From a checkpoint of a small mixture-of-experts model trained on Wikipedia: vocabulary 8192.
Below are experts of layer 12 (counted from 0) of a mixture-of-experts language model. Rows are named router (the router's row for the expert), down (a neuron's output weights, with its number) and show model dimensions 0-63. Each number is 128 + 24 x the weight over its row's rms, rounded and kept within 0 to 255. Numbers have three digits each.
Before each expert's rows: "comes before" lists some tokens at least twice as common just after its tokens as in all text. This comes from a sample of Wikipedia text that the model never trained on. Tokens count by the router's weight.

# expert 59
comes before: " the", " a", " his", " their", " its", " this"
router:191165140160110100120155159120128121144094089135138114103172139127111151159117143125143104084112125118129134126108106151095086142134135104158091100094116095105164155156122122093077100113075162
down0:144135144157156150135133134153173116113148136104101137106098104130148151175090131135106093151111111110145145102146117200162144126141154120153090151125175109087095134136137155166140109138187140
down1:138165159117158092156150132159139058133160126147135115119143170166125138152099124121110093108132095160100161142125054100117128144102160158137133096123141158142095139145139094133149116125108109
down2:154108118179095169127124153140129141126152116142124139095098175104125134163133097121148124116150124134128168107123138182142119146122088131117141133158098164097110130157137127136142074129155129
down3:140141155140103132132134131134120150121116114107119160128087117132109109116083117154123111155137121119149121132115168098111125124100172166126167108087155124125178145135128109169163125144141159
down4:061157136114156120125135118138120164149183152114116128102129158189125129126103127145140119116142112151109079162122128138121088119132100132093152142162154111137109100125128126098105129124065092
down5:180136124143112110145115159161117149146193112152095131128126155131134128145149155136170124118114111120124154131132113179100124150151123131145130094119092123108127130195110107144104094142121130
down6:147131165121093100137144177175110154099081121127110144103133084143107159156143101140144112079138106167144114113133080094156149149133147163124085117173163127110157110145110130138124134148121132
down7:096149136155123175148068150153073162167159145089115147132111119118152119099122137130113151118189135100126162095114118159120157115152145139141122150118104120128116123118120105097140163166134132
down8:142096120187146104115124127090090152131087117131115125150081127146116140134168096101099139138122088129153170113152121165111086125126138161143123126154166130122101163163133152097112144159147075
down9:102100121174131145154135095133108127132170131106102102145167134105142117135122149171119113166127134064111110130123153126132129121158123105130132128126179131138117153138109132157142122102130132
down10:097129117119148146132142108113119141144135135125161150168125101093124099125158113169200126126093142137134107141131110093118102090117154096149116133150106094156182118110085134149118165168148130
down11:145172121136103132145128134114135141114140123109146151138132136132131155160106132147112108099124103110119096089140171127134118095153184152176115147113070143117104166073126115126156135132115116
down12:076122119138126156161108128149165139125121112137083091114140113142135121137109141165093110144131130105108090111123168101129145152107098115157103157155169164129143152150152124122090143118127130
down13:075114133134108143084114138120103110124119104126130121148150171142111167134160146157119084146132112159137098140109112108122108144111163117126141127063106130133121103124098097099089128148140140
down14:131179091137128099120132135142111159169142135116146132114140123132134167136138099139131171132112151146075132157140120167156112143165152129110133165108118160090132101114118111153147164118123141
down15:192090132176105130147138153157148162128134123098166124083129120130108113126143131117150101158112134123117140158138078144125133112138139139162143124091151127132085084169138111158075113104146148
down16:077127099089121093174137105107103142148150118133111164105144146086100087125082172137125149152140132155091123112122163086088125108119105122118142160141143122117133112062125117139143129142117084
down17:121146104118117130129134106110100157142140153137094147101144088144188084080101124096164155135113140103089145113133157147123123125127120147159117141107107130155128129089109108112174110104131107
down18:176125155139131092145134130113102121109134171110125166145129153155074124100182125108111142147166137125099097137083169121112134138116105132145094125126123122059094083090147136139108122132143147
down19:063113140094114123120114125099102133144145105102098113093099125132111132107105153088111093118127107084131101098131146078067134168146155107145129119154108120092124130133145137128125090144172119
down20:121150166149117126140133145103121134148113121119119142101119155115145150147142139125151119164114160136122147154191090143131114106100134114148160117121054130120089136155126106102149121117102122
down21:139126109151139156136118110119131118119143144125091124120121088119100086113155157127131166169142086115110122159105127116114148126153134111088122120105156136098080118117097154126096183071133121
down22:163122139129145119121150121150110119124127116098134136132137113117142087094150128123155140132136109122147133141144157142128096154130152127117133113166139127113114097126031164157148103102157143
down23:189118108102116182117167131143144117168137125141140091156155163069132120136164117125117136151078123127149132160180085153138153135149125096147154144081119119080108115157133107128116098112160192
down24:113122101120114119101105090159148153148179124131133110130138113113125124092112170125190128112097144121136117116107105169092145127145111136117108129164105132152100135128098061158129129124138139
down25:118150138144123154142090144122127149166103148131122103131121137085124086148113177179124102113156139101125133135142124127107118145101154165169127116092117159143160139136112074082149129121131116
down26:116088157116165102087134149155173169163106129160161110137136115151151149121117118148136100180131111140175106115135096159112138140140136124182131124135110138120130135122070109084134151138121139
down27:152163139122143127133164131097095153160140133110133153143119077123151087154120152153125167147107124132136131137150102097122115149165141139116088138104116120141110081133126102141117161143137082
down28:161100076107122106146111158138126077108166124119180117127113146114147083125159170137127128145120120126110125147085147157138128089100165124087157146167125150129157104152121102123173133138082136
down29:094111164118096122134111173094134110121122107111166126105124157131104133114145116088127116106127096132138140164102118115131143137105097125127154117158109129086129140161126134147111073138126153
down30:137097111107173139104133085118089154165140087106166131109146142153117129159106138130137121151125145118138144108119115130113111119137125143132114122103118120095126121131168135170120160073164140
down31:104128110104103095097146116140098116122167093134115130150152144095129093117146163147129161107185135111147135076087207105118097113111161117131125156147142117124110131123120134117116161121125130
down32:140089100123133136129154114142100116153107157126155128092100159110127163113128166119068090133150124143161121111120135178133144106119150100141183083143119142122127149110159111135109112156066144
down33:152088154146136132129095076103125186081145129137111098102133105188179150124129137127150149134127142089103147175102117137147130148132126136120107115129162115154105150073174123112132129144096140
down34:170076104117135102105114151145076105144110123134136139143162118112147128113127121139108078080127116124152148098090142195108155132094135116139121112134156129120120148166088080115104171100129136
down35:148125147135144127148163121110137171134132116131134145071136102117147126134128114079142124109090113167143138152147090137113145110110136154160099135127100138135097099118118129145127171182100084
down36:173169130106117122092147135174146141127132137116107138157169095153135122124089134149141122136121108107113110134097161093096109137107097141051131125112146125163120137121126169134081187094120133
down37:066123119187090116117143141134121134110112128092104133108143124152116175117119138100133111103173092105145134155098078103145079138076130130119151120137133139128142117152139091120098106113126129
down38:113148133112096101103145143178127141101151147110141134167113153166114127132127159150123145115104107141124092129112118080109150138125105100169081109136131125127124112147098145115136166109107055
down39:132157113129129133078119115083101146098074133153152155159117103168107154117093157129113162127173154130127139138112096137135132139096181152110119106110083104125126127102083166109128100137164078
down40:147155150105104079105109186162118128173089115135102090138146155124120114133160140149125143115161154108164100156119133117058164131096097117123104144166143097123120080126158079074129072127112114
down41:103129153139125119109132102116180123138138159172111159121160110143157115125120146149134144136178127137158127105082122117157154134171168144145108107154145128098127167142073098116128148139141134
down42:099074105134097132132088134167056107087136145117153146151159115148106122114111155143122140157156142132101148114104132106106112168110128101113154132179183174146147124129150140136110122115125150
down43:096124123152142129159135092139146126103154149139079141160155096123127145137115171118104119135100157116127147128128120096120132163132121121111110110127138083142113087153133117102138128117122076
down44:060154112099148135112082160110109112147175077167141113150135157088153122128119130162102119147182115137122155118175145149077134118132135105106174150173124156121106124118107135137125124117135127
down45:140078127138105087130103153176128108141152104119127102099144192109133150130127111138128082114130136153130154111105135141131127167096110147107127148114158171140129117151153090132151132138137145
down46:144129144132130152129118070104122162138122152134092115139093112075173080143164121108120139150130115118131128111162132128128143074129183135165107153120119115132143114126165181145166099134137142
down47:124141154146137105148142128087104134173149132140163118123128123145154142131074128119116135129106107087173076138107163115056107101160081099112172098132094120113102117153148149082132142129129133
down48:134145128125141131121102156160150110138153119125130077136127167095113177159131114129105126113148154143102169067114112149123133111127069129120122138114179128173120101155161157112116152167149162
down49:104104157145094097147164147115144143121124131141129096122123128128144080157165162131115131081168129118163095131089145100128124104085127134147108148121145080141155101133156133113127125126108116
down50:156116107148126111155142149119119158113165145155152138071120152156131119168117160074078149106127181136128105138121115110109138126121151167168156129180072110156117163085126146084136127112095151
down51:141115175168128069135131150131138127122088141096147136132145093146149112147144136112123159129059112111135093148142145107171140122084110106111122133150131083161117144133151148119131152160123080
down52:140137105107154137130117143109126096151110129145130119124159145129104142144093147105099110116146061141143103115138161138074119175101124103136133143108162110117126098127139125111081172162135124
down53:187117145140134133104172152103142127087136106138179113132110162142143141162121143084146101135141100122098138127102138097092115137135101155103180132095142152147134126144101133101130114118185119
down54:196129159133143144132098120114153148118127102118114099142153140134137162094133101082149109138139146161090161146149096113112123129111111114137125096093115118137116165091083108118101132156122161
down55:125116144124121097116107118152117146173155161081108138120139096122121139111113139147192148144120107096122118112134118134099106123108138125086166142139110125126111108125127109111093087123169192
down56:139118121140110158161100161137159117092132127115132121115145103114111123131122124098121104116101162079138113122152117113160135132110107079162144097126111125101129107119113150160124138120093163
down57:088099106135158111132131123078126145131140083137151148159154109090118129105097113142157109148136167119152131082151153110098148112145129136177140119145142107107130177104108120134113156134160093
down58:136153138129150135142136126137136134088123103092094117132128126127152062126133154137118140132128150108177093145117118130125136120116126154193145092132152050132114131116130166118125114105093105
down59:133113123144104127118128163111148143131113148092086114075117117127132105072111106170159080156101103131130185098118081153145122088096130149117181155147113151113165149130118102136149106162123123
down60:116123093113147136126160109123139130118138116129112127149119208110138070108123138110097122122144124157125125076174146119093169132120129111122087118138144108106120138136091147144104185093135137
down61:098109122125122159126140126110123188139123130153109156111122132124171113136150169082172142064168128142130136110121099093109091157116184152125143122119137121174138137127145141120128167132146131
down62:136080141071116089124129130143183182160095155121148105111144127149147119074104107126144118122110141132139075111097115106144161126117129115153114143123176137151105134119142128142097128141131138
down63:142136122142104161114154136150163091114135132111144121108142114132131141123114134150161103161103124176151128126109091147156126128130087094154138139138129132137130121137134141160129143117123114

# expert 0
comes before: " of", "s", ",", ".", " in", " and"
router:143134166160094128118130139122094126154107082102149102079157158107118170133093145127144081112155107114144109147095073154123105132125114122131115129106085115118170151143132086134116095099099136
down0:114134101189099136142107131104115156141144118141120131117154104124185171125095112109108138157128135133100082139120107157115117152127189172154159122105124121114084105119151144144116124121150112
down1:129108102111115115135104088138137124111154175152143135149148115150114113112162177138125111093091132117155141129097172172125094144136118122136172127129104127160152129153126121128132134152139141
down2:125135132139175177137110151102097093132161139158139151132160125099145109152112117106128125138104150134082129127149137142084116108112107124121098144129118145104121150100168119176165155161138077
down3:069088145155153130154135147128127139127177093116133121127125131110158121150138128142173139147133139136092120098129119140120125101118091167144104149113131139174086097167149117159099146129146124
down4:109159120149108125147143131138140134145156133116139129159120119150122061095132091150128129094137099137158132122137150109106082156138106089127134123146137167128139102108187118147139149107123120
down5:145144142110113126172138109159095089150102125097123113102143160083144139187107131117134165140164136142115144140196085122146132129111098148165138168136095135182171154143120143138137103132112081
down6:149167100117116145148132125150153108110117120097114113115114112148142182129109104084152134127123164145111125129130072132157136161093145091132162141135140114118154125146124097131153108134116092
down7:095122140128091126139111136108101179155127097108158129138155138126111121121112113157102123156146103125132105116134175147137133142121106109137146106146079102149094140127112164123136131137118104
down8:062161102086103101082109131125144091101138139144103098117108109143162127094125130137118125115145106167118147089144170144101188130093132133113094113142132144150107098121157171111095123116121162
down9:098125106141117129156122074117117135062140152144104108125136100102132103116158128121119150128128056108120085098116179125099129159117107163173143102102147096131171115126095125112149143099118113
down10:124126130190118096125115112141113140126110147138149131133116127098112163090162107149131131138115101125117122129103125122122111139112152095150177133097152132166143084113179125075146127154147161
down11:147117123152093083083096126147126170109163069125147134164151136155165085136131110097140146106119062112136113106135169115099147163165105119132062095133129140104119149084120138118093155101158131
down12:147113152122101110158139131104140109128118146133111109087100124106126143120084148137165117105087164122169130098135089154150113108087133096113132169120156103103136147093172117161107115074178078
down13:102120161146106141170107105172108146164077151088169111140150102149160151134151141126124114115138111114138127099124089122168135140154140146129092161181115135145173123124153149125158139150120100
down14:160156061137131114148109145094130100137170102123160114093152108130128141150124105124113085148128131139134117149114141192078147140125151107090119140106113136102109114121123132150118163129128140
down15:126111166179094149106150150132101141122097127115113122151144123109109115177107124152174141126153119087131123111149097140162130161155094124166125097143128079129178111120122090121137109128101152
down16:101144147168110106152105160150126140127102136106119090120173115132146108132121156160120096138102142120165127076131122143137089148067179166139145125160159148137156149142136118089144123133100137
down17:154125141131132114103094108120121099115127162142151132135115125112117108096114129080112074173150178110164113124160096127112147157116147143139131138136133160096078137146174140137163126135124061
down18:165090133180080133110146100088154135114145116120134112123129137131141107128167147144137111132109108139146099131097108130132120127140065147160125136112099130052113147118124132157140115116135184
down19:163131089092164098077133123183117130136096116104121121110133167133120129168070136087150135137135115116109117162123133148126081136104126158158134129126134113124143155141082110125122131097183137
down20:130108109137133121140137151091154089107102167151140109133165145138195113120126107099120167130060119151110171139120153176102111101123106120096133134096132100120138169121098128163094135187148144
down21:144116146139098106123108117075115129119125146170146120139168162123137126156097161166160117136083107120110093147104146159152085125082080124135142131103115138063153134127127155107125111173152121
down22:120116144132158109117110115149110109149168123133144131149149150165148124079140119109105128135153129165146160105136110129100116087106098140071153171150124123091148113113142093122113115158184105
down23:171156126095144103118125150129092140096136147105170140117107146141147083194164139118123087103126076093121131126145165128154144102123153151119137095127122164085113164075138179170111103092143128
down24:122166125132123125123107090110181127142138137113139167165181087151131136138151125133119076134133158128147109166113131099117109166116132096140103141148139146158100096125117169134175147128144144
down25:126129122087135147115190144131123130145138110131132138133137140118183102128148134136130111141075151137102149122135136093132143139153134113124152179112111118145156165129162117137145125148096063
down26:135109158122126136185127132106142211098108131129145151176104079149138102107102074118155112083117146107136101134131155137154124144143131127130123134152129140186118122145147150134143176120113128
down27:115092137120095132143173105171099117139149135097149140133103092107123135125125110090162131127125126118115140098118110137154104147142130122132129164169120143192118108120135139115112164117136139
down28:149124127115142100114144170119117138120172083136092107111139115128105105139122113099110107118081067117121157138130116146099122142121141151106143122111115083071109181138069132131123113089111170
down29:110111151146120079127171132141101159088118130109112129130156083174117162134154134102113154120129121105162132148113133094147134132136123161161116087132111096119082130148126140151147119105175153
down30:087168102118086104161092173124090110130171165117120148134162186100130134097112121105126175158114122150109122138152157120116129140116134124121142166121152110130145129115121143191097139104117082
down31:160124093154091102100101088168146121154133110159141124111106128131128141102129113128083174130126143129107145130145132136107154157126086131123134155106141168116117139099115085187118150154116106
down32:125157126169107144186127131119111139152132132127122138079120143120189201133126118139149145118123119131153093107133092118151084104111153150156131076146174087112130166138117161133129137101137146
down33:099050124136115133106120099090128122150134126123109132110158142150147152128153140099122092170086081123176090117119119130153131119138143107164150158102149088104095133128145130160149166175126142
down34:146094144130119169150144149127142136160061124144096107114127155119086163138134127133127122087113132097144111157150112101160134101151156149159136124084144083098132137087138117073110089150156148
down35:194130134129098140166131136103124164079151146106166121129169143169106172121164122144110083119144138157138109112122138174149110107119150097159097117128128125121160127170127152113089134128123132
down36:090093156133107144087185082131108166105104132124084130096097115134104119140113103098152143148118147108167117131145106121135116151171134145120113133169139140154147085114131128141129104152081155
down37:154140139116148139128132104157095114134149124141111120110119128120138141139103155169111126058142121128146118137109144121115104082134106143109148091115101093096174111109145118120117115128082197
down38:152117144148116154105143110109126158173097112165120105096085134110164116076126100116148148133108061144151118162102105138133122104159118169111126126057120115119100113113099140107123087139115102
down39:131113146096127135118116090132150116135114126125114091117104103125085112133068146138091130155112148156138150116147135082158108124177135081084120166104109143129110108122110152112152162120112147
down40:158126094093134134156138116083112128121103125130140078072137122120145163131111115130116095116138111116102136130095115141140095134110085122099110135115095116141153135167138136077114103189086194
down41:135131149132106098157147129122109147148128168156124098113129122064170153111135156126091140126130096122132118157173095178100134137139116174137137131120086104151131135102170133132166126132138118
down42:119171145122133161147135119124127108137104157146098131152132134081122100107135153091149172148112132072106114095158146094145114101176125131111173133159127115068118111154127085170129153144143106
down43:145149128102145134162125151102118095124143119126119166089143150136155115121141082098143129145141174118101138075119097136116152129052103091112124143121121095135175119128107161124084162108126122
down44:161128113136100171141116151184152139132096135129133098147115126123119134124133129160115120113102134071165080140151128154139132124126139185173159136106109135095136168096147139102126102172144106
down45:103105171154121151150117102115112147151117136133129123158178152152132113152178144067147144109117117120134095112078152137174132114128144100143102102154148099135105131117107129128119115100136141
down46:175140127173097120135103140099118091095147125187171121159158153145152149085197093158122137155129154165095141153108140135089122123127116178124142159125126126104158124126146090126088098130127099
down47:135142143085123119104132087144132139131129132136106138142045126075152072128207119128152163096099115126144148112151155144106126150137077124124158148134119138134106122128114156128186138128125122
down48:079178141088140111130088129111168112105162140110134110104115102127137111100111111153129126148111182128114087100166166134111145139107112110111096139149119123176103129159125094108174129135094070
down49:110092174114105115108146125120126149073145113097139127129165132160121102095145119165122152088148140110131131122114130163184134149145148133140162113141112083163160132149103177122111126073141173
down50:152127177115137119129136105119147120128172148148159098152122121134121115120126112067113108146158125149154107148095135109159159147113104141082110093127100090085125165128123127096130161085118115
down51:112155126130160128116101176145137142172135128080094138130131110123130114148110112152088140173154117115112179159138110092119145134093134108141075124092099111066120120141128132095110091109085143
down52:129119136147121122121110132106161126141066175129091126141134125126103101151135160118087107099093145142128113126115170141120129148136145119170135074138130101159137134108131174124155152134122160
down53:090126135138153147124125113190100141126126095160138108175173125141133170131148135131111135151124128173145131098121101140085077113126125108115112167103152084123127118148135122119079127131145185
down54:120145132105125152118142155148128126146092149125113115113171133104125108123160139103124122123113156128103193106153107135110133133119104126136128122088134150113154135133132154090130144133092132
down55:170179146105143118129142170137135155166080114132093124104114127102132100158138110178114115108145140110120137104125128181111156105183126133119107154107129116145127146117110129121137060144140117
down56:107121125118150100145155144137123115117144137115138141104116088114112128129118137137142105135112140164109116081128146098145137110112107106091153097169133164164192136176146140127142104143115121
down57:114129159139131139118162121119168120109109124157111061118108172137136121135128134107140111162080125118138127106123176151117114156122119144150197127089128105106133095131108115149107144127126143
down58:150122152157122184123111145144103116145118125163137083112139141135074156130125059092140126141155116162133122134114133128115154156161136133143110041100151109166137148096141127103131151138143130
down59:140093171151121121129124127090104145105094147085123157144120176146119125142108148118149121112110122141130141096137102119156162117155106145121141178166201152153126109123111135127135097108155139
down60:141171140093090117106138113157137150151070131151102136110138150087128110150146133136138123104076132120091102099137090124155130124167135109131090128108113097128126128136130157127117124132133137
down61:111154124080167140098173111125144141101130139125112119191109118115154118125167127119125133181167155139140154136134098104118137105102106114117086147113144124104162157121159132153177141114130120
down62:149122119084105122112133102152150111199109142162152124104136093147136146143160118172105164106128105113165135126144108131122125101111147149126091152141101098143098119139121132097104113112087119
down63:117115106114112148152107154185163161152096144128114189151152142113130134134129116114136153129182128145099143118133095147126130107136158140173085128145134098139107152124152123179117129130145145

# expert 105
comes before: " the", " ", " a", " his", " January", " March"
router:190169120150090105126156143128111137161098082109159118109150124103129131158112119126146100123126108138161123099078123154090121152161153106128102079083095099120160140123127103125080088143107155
down0:188129144119129136094128127131148084120131124152154134129133138138113142142135151162133130096133160152096123186101088103120127147111158126114132148108124160107087131134126137150083117117115172
down1:163135109119104126136136120133120095121132114128155121148119108145116171136119149149142094182115132140139086114119135143123105105107158116128101093137094159110114106153120072115092129081120108
down2:141133170112132147114046174094148137125118087107153145167135129121141117145117123157104152128150116119134153093112139135076143122136181169171186082120149077132105147106184133139106144123116111
down3:112169137140093122149139179179130152125117120148111155108128144124137120104138160129105145103123123117135136148126125086137104089091106159135080153138110160129111155182153125114152144107116106
down4:119171158151139108134069164120132123127153149147126153133081145144112162133160156123106119095127121135137150138156097152175116118126178125159135122147115145118120191138112092156085118140127103
down5:114082099130140091116161151113153107135127097120145150148144103129124100151146116132174126148112128134164125100111113110172096149148101089139134134096130145122153124140137086150122097128124148
down6:099100136167121167124109128162128082104178143108153094096127066174132121105130154143136126161130128101121105151078144167136095160115071162121140117122137161125136111144114115100155125087093142
down7:156128138117139158135156132123102143154132113135131153105084123137123127160142183115119139131174156114159118136126135112172120151141094099127142130137146107140087127129126148076129117109118120
down8:082107114149114076125143148108102119123162059121126135144135158128060134098112125104111172150144121152111114108113117136128157132123154135148123110158129149085110110148101114097136103139114103
down9:089161178122135125132138125108130119161156132162111111126139114136138137144078133148089124087113133131131108124144151095119094152125175143096119148119121109135144099099099147136168109130152115
down10:091107124083127112102079132113131085092107138146127138138112129088133112151123137162156114137130073126138143138092099124091110112160130170127115095126111099060136128129122113130162140124125090
down11:124120171152101115130084146126117141154115128135118114124143132132131111113148127171128141079116118077126110122122102174117143109152109134153117103148126119149147136122098142102126156148121138
down12:103134144073160126115130110135107137094139149087091110116137118145093101077070123085077146132140116137109132103155144153110139072149133143121112112132102130118116130096109148142143096132131153
down13:181121125143094132122128136103145146155119121140138117125075146103139113130114128165100119131081152093164102146116149171099125082149138134111167077092050102137119121154142095162127132145093144
down14:068158117101132078137118136113135106096139114143135128129096089160124046157140134169153108127122164138138112135146129083095113156132131112097159150125170101104142098118130125139126135141141137
down15:122129161141117160125105153163119136148126157135155169071119125105173093123082103144113123173095158113112083106161138121119123095111142127114153144145144090120162118139125091162120118108109120
down16:099154103125135127151118159109132098147132174144116111087141156162140106124090140143100107097127134148148065147149155159133114094125119153182137133123098135134160096115104087157119116126162128
down17:152128137153115087162122140116138139127142112172152151091111164118118094171121147144157070139177133118130107131115106104145091132158123147123112129140115127136124137123166121153131143178112126
down18:138116095133144112107158121086143118116148077094184102142165135123115162148114121144128151127152143137133179120137139109158078120136174108111123158134159175137137097103110163146145155127154155
down19:114140132117156138199124123140130108136125156178132073182137130133108171094119133127117139090127160122115140119150101140136139175118131121176115092122094104126160171123159163118124116127114129
down20:129131124151152143144134146109113168175123139121090114127150169142087158128129143111127110086124151158118120136131158102124133150136106152110067140153119105120142122138118146143098118118135153
down21:096147165135118085161124115082112137111077103147145123117102142143166118118170106172134104122120113113120126113102135105129126116118137166156157095135134126094101152148104119183135163139092174
down22:113147137114115130139099137098119137171165160156127121145113108129121088096096091144112136111112163140137092160141166145128146140149107101098154160130126119140141113117136135160151114167118098
down23:078134137101123123138097095104104172112145126117124140110140127137146170124093121129161137121127099119160125097131117103127095168127148121145084167114152153146088166129140103091149136137105104
down24:090156099107162122119122127123161109101177157141105065191122159100112120125120150155100137111139170132125100140138146147109153122145155109129131082119143094150141141114111143135141122147106124
down25:140110111125152119159126064126171095141115132115122154123113107130166118126144125129126123159124171167149092110114087065176096131136111132093089104116156134149129142091137113163144111133171140
down26:142102137141121134121104188115131156141159138127146137125140132147121107130126095098112121151092143095162058127103163135108142142094106128143141090137148126164146113132142134137113110120141102
down27:157095146110137130138102142161153105145137117151093120151121124162170098109134164120141127115135130110114113140107103133143084129164083099202149118137125135125111119129132125151122138123124134
down28:158153147166144106096146119142116169158155102139111123117121143106102127106132156119156125080186111093112150178111092112082123112155134165121159116135126132152098149114143126061118084111123075
down29:138141120106129175155106189122158123159126138143162172128147130122111124127106112104085132156122115139159097132121110102156120154092110122139128108121140127134114139116155107140138129135134101
down30:124149105136115117112159137074087105104102136120095111154115136114143132116121121103132090163129108108133151137095095129139132117138161135137161064116130135117134145131111142118119091119084154
down31:130148084140120138111134121143126108140088170133154125146166168112122141143125088136122139121070099161117186072125081120107121126144148158147129133134143214107142146114136139113103132123132129
down32:131103168117126144134082165092083134100126192090134114101102122132112134133192175124098139102127134151110160130149133102116145089117140109167140115118130143136144158124185118109133086112134134
down33:150119125124094120126142129148111095131158119122112162127112121079137087094113168117164172141114150131126152144140149133150156152107104116114099159112159122139127128133134082131106124145132122
down34:159120177113160141152145148155106104121118106148146144140164111137090143126112111126104120138145095067128116139147119123148104088132119101157137136125143116125107110136154135093119135169085154
down35:086146132118106114145075164127105148081137148152117148119084118138129145140118136120130153121157130127145155097146151137095117120167153112124142142142102141107182177147126114170142116181140148
down36:143095130099143125142125108166131111163110094168105066155159109139109135143101150132154109137113151128139110160183134174124119120147141121142128127124098086141140139144142117103147113149107139
down37:124160139148101105131117151158110106162095120177130130129144117131103101123142156134100127094103130106088142124138108109109098152132140102153139157161137151131174173119121142063113097161131097
down38:133113113140157106100138082140099089136114117141167147135132120169122120114165160158129141145159102113149116108131111182158102135134121097124152134143157177144143098171128119082154157113131140
down39:122066121135115147145152121114155081120117118102127123164137147141122142106149127120124124133147127154103138151140086128138104129147109138139119126132141126148107098119173133122085096166143165
down40:133147159136134143152178135076085162149104130081100170159086147119124163138095126099098096147099112097126121100149127129139112134125117098139154117122167141143108123147121161127113122139143136
down41:095109098100124132103113132074129100133140125141133154123147118099128161144033140100117147155099141152146103114166111105112107145122152118115151125111119167116149115147109137126135149131126128
down42:106136145145144191119129119124138136136131110112146140128118089115141083120124147160133136129106162147098180175111174063129100092144164143132142155127127128128134150112111118167125131107163105
down43:087141130126072130109126071118112118113081136094136130143144139140126184160131109125125109129160106131137132156135058091147117144131152113124121126094149153128105147134111101124149131125104171
down44:110152160140136110133103121079105164063139121093085165149108094102145141134146117113116177131115117110140162112103158130112096117112143144129135113108159068159119129130100133161128154129147149
down45:170147138135073104148170148140144132133126116197116110122113125137170114105129121109123103145156093120170133140120131122140142129115126173151144122100113150074132157143132133149118144127117118
down46:106114074152157135138113160080128125179126130110162128107138106116143116157132097083101127138119117109161155113125137151148142154120157103105128147163134137088097117090142162088151127150141126
down47:105173137092142098119165155124163162115111153089141096137091128131103111105136104088140122117128117155114162126132070148112155164137155163131073061122160118116127132167140141100102145150128099
down48:139134123125083152131093120129082138098135126110169146113125117114140116143133147174134126142117146136133124106126065094149110112113108115122122156116162153108110150134103115183097147093129175
down49:119149151123091116091120117115158125109139167163074123147127164133098117108113168116170153159118139120136099105117145131118110133136140154101132143129146110092127145150139120126146160120134149
down50:144126120150122139152134096107084116087141141133126160145141124129133104109142139130132130121108146118144134090181120094172107145145174167118143125147102135140124146100128162132133105167149128
down51:133127137123150133128175102145146133116123138138108125144114117118084095118137133129129114157160137144111124156125100164132144146128193149122128126108150131138100077149144163084106094071129113
down52:095127144083094111108147131160139103139108129121193134134130107094131129151123128136129119155154126145145135100125095191116144106138142120136124106127113141102098185146159073129129145152121126
down53:148106133150137117140116079116149129070102167135111068121119141132135131129113096125100144134100128169098090102144147083168112135143064135125103123109117136119137114136148157147124158108111125
down54:135117119124129122132127103151129127135123167149155128150134141172098141122119085142138123136134109157148123163140122161163125138096118183126138078069122124139120075119181076140133124156146119
down55:139131168147137155120103116110149148130092118123126090115101075108141159173174126147142130140115114086122111108148096084158144132108141112133130125122139142151082150149131122173172130159168134
down56:117169122081159120135159187092103168124129099144127132131146162120126158132086118088126127126140102144112115068130106123138132160112142109114141157116174154079132106136084115133097125150111122
down57:127139097113148095134125119151117150123154119137146135130138141111129079095135128143148159142162160103119075110120171197140144122109089143143108152102111152161143103153094137168149132117142176
down58:158122103130144137150152176118181097150155155160122126161117149122088096125100125120117107114090150139131084110161190161127098108122124120125122091134082097118173120108115119165126133129135103
down59:087111102137130155091126079090102101143129170147145154142106129128137167188112197085136130125164130139146145139125132139147110137139151126134093146100133138136116154118145145121154159102120137
down60:138172091118130115124150089139115123107123130133086155148115127123133097073145119170157148144140134094098108146125138117149136124152113158166112153120133145103099112127117075143148151114162136
down61:167120158158121123120180149114150136088169124129123122120154158178121105103127114094159124117114125141174141111136161083151103159139125114099114143107123125178126122118103146117115121156114155
down62:073083158101149143142150150121113111142149135120185084119150140085145141134118124103140131115116130103169136117113122124131102144111107116137170135149081089134180106118127124110167083143122153
down63:098120176118108167123111110094102120126138143148137153148130124111172095132150167139151140116154157109143156127141156130160162120160152115186109105117148087133152153163153141145153150130100116